config = dict(
    num_hidden_layers=14,
    hidden_size=256,
    n_experts=80,
    experts_per_token=6,
    d_expert=32,
    d_shared_expert=0,
    hidden_act='swiglu',
    moe_layers=[1, 2, 3, 4, 5, 6, 7, 8, 9, 10, 11, 12, 13],
    router_score='softmax',
    normalize_top_k=False,
    routed_scale=3.65,
    balance_loss=0.00634,
    balance_bias=False,
    router_noise=0.3,
    router_bias=True,
    n_groups=8,
    groups_per_token=4,
    init_std_router=0.0311,
    lr_router=0.000419,
    vocab_size=16384,
    norm='rmsnorm',
    norm_eps=1e-05,
    tie_word_embeddings=False,
    optimizer='soap_variant',
    learning_rate=0.00354,
    beta1=0.95,
    beta2=0.95,
    batch_tokens=65536,
    max_seq_len=256,
    train_tokens=367300000,
    max_steps=5605,
    dataset='wikipedia_en',
)
Below are experts of layer 4 (counted from 0) of a mixture-of-experts language model. Rows are named gate (a neuron's input weights, with its number), up (a neuron's input weights, with its number), down (a neuron's output weights, with its number) and show model dimensions 128-255. Each number is 500 + 25 x the weight over its row's rms, rounded and kept within 0 to 999. Numbers have three digits each.
Before each expert's rows: a language model's description of what the expert responds to; "comes before" lists some tokens at least twice as common just after its tokens as in all text. This comes from a sample of Wikipedia text that the model never trained on. Tokens count by the router's weight.

# expert 41
Description: Small numbers in sports statistics tables, such as 1 and 0, plus determiners his, its, their, and the before nouns.
comes before: " |", "–", ";", " first", "st", "+"
gate0:487513513500528486501497525446510495492509571509515537469528505548492517507491454503460475525504513460543487464454514543485461488467500459519514493523473462470508535500472542515507507493534515558494514534472503500516499500468472498540511476479537487539498486488456496469470472525522453463485519499501532482478504455526493503504497509484523491476482539492510484523500468524531518485495
up0:521530505504521513488459488455491465454521522513482463503485486519530485471502495495499481500464477521462540465503525489508494493488544524499466457472529507486476496522525481509497473506511524484500526532510450431523527511552493503530471474509470527561505529513478508522542537506512500458530496521573494499483492511512521465493448520513424473494501461519502507479515500481508510488494
down0:531487501470457492487467498456538486508492511484497540507523542510477490468516498507510513509510529540500510523475497492560508468518518463525481510498507524490480552505469490449534502518503463465489512527533447499496483478505501512526507506530481490455517485544530488522490479446496498533497494516539492505459552483470522497525466523543528491492532527491479509498514519501532554504512

# expert 54
Description: Final pieces of words like es, s, os, us, ers, ions, on plurals and foreign names (Dukes, Novosibirsk, Hosono).
comes before: ",", ".", " and", " (", " of", " in"
gate0:498535491478522515536494472471500450520461470468546472526456498553470483482498497494489529508520546501493476511489521564472497495482497501514524513535490469521465541471471512511539491461507507493506495516486528493525487520477512560469475489490497533481473490485536498494494517503479502503471496525467507475565503476540460504488521512497513478502522473495492467492530490476505537481474
up0:528518510471456444468448510516536480482518514534486484514475510482478500486447509538491499523479512505541481523533505450525460503480525523523462519506526496529534479554517562520546508466460491497514527467479510499508534491477501509482499537504503513543506499469486488487533547520520497478501497542493501501523494509482543481515496439509478513514453527497511505477496497496488521494491
down0:497524484520522519480545458520481491479479533510493487464497506489485516524536518497453474455481505446523478478509491492493474460523521510486535508518533514483546530566528496506480492507490501496508487487486518481461511491532491514485508497489443469475494499466497473505529480546510475496466506486487491504470470513528501494506488506474529495504501529502462522512491501524490489482493

# expert 29
Description: Conjunctions and relative words that start a clause, above all and and that, plus which, who, but, and when.
comes before: " the", " he", " it", " they", " a", " was"
gate0:478456458533463519419524491498526477519514448480440460556506473498511521507487498528505520471532540531448457496533494513527526513500533533492516486460493489501548511429501480512509499508502508469490519462522476502520474465515511521471472504539532486517478514540506515447500485490518462498542524482519468491483477498492508528509496527507507490485487460475516494506502493489516507521499
up0:475550501516472469484464520477482503495540479519476472473509555519498453533501496521500470484517471470490522522502476485483492485481497491531481458521495478556447489530515496497519480526491467547473454520529519509500489480502550520492535501469552522481514467530506518492542497547496507507493493479505473528490489512463509488481532507510504511537474492502492520557486500512525564497490
down0:521495517500469507468498524476503490514509484443491466461505472456537454521482564472501453477502472468483515464522483530464546501470533486543564477474487492504496514476511501504515481511496471521479481485491527481537442479534487493511474509528565509541500456536546501479501487494496497484493511507495498522492520485510544477532466478513497491519524498470515512493515498495545478499479

# expert 24
Description: The word as (known as, such as, served as), opening parentheses, and naming or clause words like called, named, became, when, if.
comes before: " a", " the", " well", " an", " \"", " part"
gate0:482496518472491456508528473516498466489483482522524478521520482492485483535492551521524521508488496454486485516509464440522501491551492498479546498527492539490520496509519479488498501503534453461500529485495476500484477494560500490488481496490525495492499488503481476517499465511458475556497486474505452502497503528516502518486493493494482533540511481493528509431512520508482523470506
up0:511507478498512501531466444525504492471513483458478510480500461504487471508501484478517504492479507500515500546496489511498508480490478433486500511500479481545489486456497498493518503533500525507533537489469479489517462432512477481482483491537534472509472500486475519510512478503455493506513520433512424475463523501530539485507525485510507521524522516529544509482551480543469542477535
down0:492449514525524543519503526474531487530505510476487495527503505472481506492461483510531490520486508515479542540530494483446470476479486438497482502491498535487495511518502471503532484490463464521528507506529518436522504492489490467542521501473524472482495452470518470504525520456509550503457492473518491466530506474504500512469504531497474546525515535483498514498519477508498513520517

# expert 12
Description: Periods ending sentences or closing quotes and parentheses, abbreviation dots (U.S., sp.), ordinal th in 17th, and plus signs in tables.
comes before: "\n", " The", " In", " He", " It", "5"
gate0:472465487470481521521523434489506501553526508487460524500492499501493489468513515522475493491511508495465487527535490496516480486504534490500541488521441491498501562481533520494505491485499521486519515484525481564490506534541514519522548473447513524514516514495497515531498522519440465510483552470525527502492482529519559464508446465481489532491516503494481494495503504520536494482493
up0:497502523549518456496519535520490504477507516465507492466469477471510464497497549508509476448524487539499495491544513498497440497505511500482508473478463493504532511533481517500497529505510489511477514530510499463517498488528537497481493481469544456546575491549469537546473468492492481509505502475489515518528503465481478460506522532458491530499463507552500483490520520526476516502500
down0:514484504560476492519467519469495482497510477509484472515453542538506513487479470522455497525499489515474505510533510511472496454565504559492473483465513538452487482514536479453489529471541458526498537477511509467433487526500486480503468521534484483506519485496505472514502531545478529508459505514491500489544506483497492507468504482489511538498472468487451501507494536491453508514524

# expert 26
Description: Sentence-final periods and closing punctuation, especially the period after a year in parentheses in bibliography entries like (2019).
comes before: "\n", " The", " He", " In", " It", " \""
gate0:530478445490485524522536505495512465505467488543477494497520489509480523527520481502481500488514511510502471482487522494514501492489479468479512526489462534513466514509521534536465584502452515504533479527508514489490464521486481537500467484521478506487560539496472501499545469530487505512495518520511532481514515497500501498505487554497462524490465514504496489513461520525504493476470
up0:507466471501490515437529470509529480516496517512479510506550470488465494490512491511498536535494531513481510550502497531465482488502533499510516506533509500502435477520524483502497497449513513514464543469496446489519480477486509478524512515500522479515532531502505513490531537518457534489515498502508488473515491459526508536525498484502513467559495506441520504504531521498555473469515
down0:507525488521531483487529489485507475512485472501534487466515477525541485524515519472477527461479545487515465529474502504551495490482518462512505554522489483491558503462448536520510465482476477541553515516499489442534485495541532513485527498461510492474492501477516495462429518494484514513502548515477508497510516478521523513510501482473493505551477517472491509516464508515519470532491

# expert 4
Description: Four-digit year tokens and the commas after them in dates, release listings and lifespans, such as 2007, 2012, 1976.
comes before: ",", " |", ")", "–", ".", " ("
gate0:457499542485491480519468491495485519538549518485460515513528495499445501537510472504479509502498499475487467510517450474505494530484494502516516491504489472512482527474457491482484523487525498461531492508460536536502508502549536480475544528501498524521469502477498521519530485531469468538531473495513535510540492479535481478481512501510509492473454502527507503533535512485484532475534
up0:488555496482491496519470519481504491515517484493514547499549486546519478503533449537472495491503512447533523475515529458491511538549520497508501492442458510539478491479460489535501501510521514505490507476520481520468493516506466522543506473461489564537535496506518515546492447530483518514498491520498465515490536455512483496512517462530514514501458491513527471532535509465518488504492
down0:471510450517468457569486477577456495510510527495553494505506458519530530494459509488501516498517517550523502540489524494507461500513451493469494462518513507491495476504466462504498507482489473530521501495475544505536477475518521464491518533517472473484481492466553499506525497537510490495463445462515528505504483478529524461472487518480552485482527460500495510500477497501470543478506

# expert 38
Description: Capitalized words in institution names and award titles, such as United, University, Court, Council, and "of the Year".
comes before: " of", ",", ".", " and", " (", "'s"
gate0:489476477487518539475505524467478509490517477492394522489492537510509486529554527499494487520550516514466482518499524498487485504470479514488495528485500471541491494538485487500511470460511512483480470494494519485476551540528524500525543510510495504498497526498531490488564493508533491512488482501478534452503480439508495500438512531515544471491502548496476535505516506482487470527503
up0:541503559473466502476474467499473558518520489485512501501470506503489510493456463531544478495484483500498480473491488471487522485460553542499507515476478518521506446507487488485443537494490462435473491525477493494459492482545501504520493482536496520562494522480516527476472439523461539444512542537527473507526501507473486520490487475508519477520489499514490512516528466502570476510527
down0:528491518461495525489435489546493528475523505469506507502482487526485496482449494472523513513447484494502460495510537498530495533505472450481519474510453471495493531492451505474512472466502505494488492510490490441515505513528516496515470475511485504487504503479519465506506473487481507468508475550520555499539500519500501560534522510508512481523492515581530478516499509529553522477463

# expert 25
Description: Final words of place and club names, such as City, County, River, Street, Island, and United in Dundee United or Norwich City.
comes before: ",", " (", "'s", " School", " =", " States"
gate0:533512548489489530470499521471551519494516513507526539523503501463537524487498526494448528451513508481486553519504510508500502477532516486490487475530530521534473487523502480503493525490542485542443469470528486469508517515492485514535500489501480511528505503507489545481526455525467539491486533519468498482474465494548499531537470491472481559488523491501526497472486508519469487519455
up0:506496507457510530505503458443451470468533536465450457486486515516517467526460464469490497542477441499513423479495494496499470529467493481486498510480506480532503462500511511472501527521499537469528508492512471525495493518511470478443489502565494470522532515517506505498479516543479537551495499505501480499518523499467504500489494461492531461534469526497475522537508518450506499520454
down0:508493493471477505485482459518480478510528522486483491480499485481504481525491518512514517500441486487481493485470492480487502551482506491509468457454505519506453536495532519546514471499487468486491499505458516539491491495499506489441486506512529504480532461514476476498435496509519468520495460494497510497515479499485462481512491473554509480498513525530501489469509502489557550533463

# expert 58
Description: Closing parentheses ending unit conversions, years and abbreviations, as in heights, elevations and citations, e.g. (2.05 m), (1,158 ft).
comes before: "\n", " |", " is", " (", " =", " and"
gate0:515506495485515512439484507477506507497506526513517496509525543527481561515495550490516467475488511494505485496492529515535481470523495507506557505494550543536533530509483532458521555563486476518464511488487480474505549515494531451467488469467542494510518505512492483543497553494507520476499526504526496472511516507550481523471500515480482479501499493485515499491481527485512507515510
up0:561506552526479508510508498493532441533460521522509534529499482479483499470464481497490501500472512493504484494537504463529566487526496525485483492473501498457514497465452500518448523458526530501513517463484555461488511502518519486513458552508519473516493497564484518463485537477492505492497533579500449523486539490479519514487497459499477498511481482472514489500487519509495521507491
down0:495493508499455512503519464534465467482484465503501518506490506499528486468486495491509513500521495526496532514526485514492496490521504523492561416503480514523493494484495512464518510558492495465458462484491501464524448506506511484504536478484531500517507523490482525541553504518513503525542463471453500470495503458510491538503467511496572464478544536490519516474519487514511479500484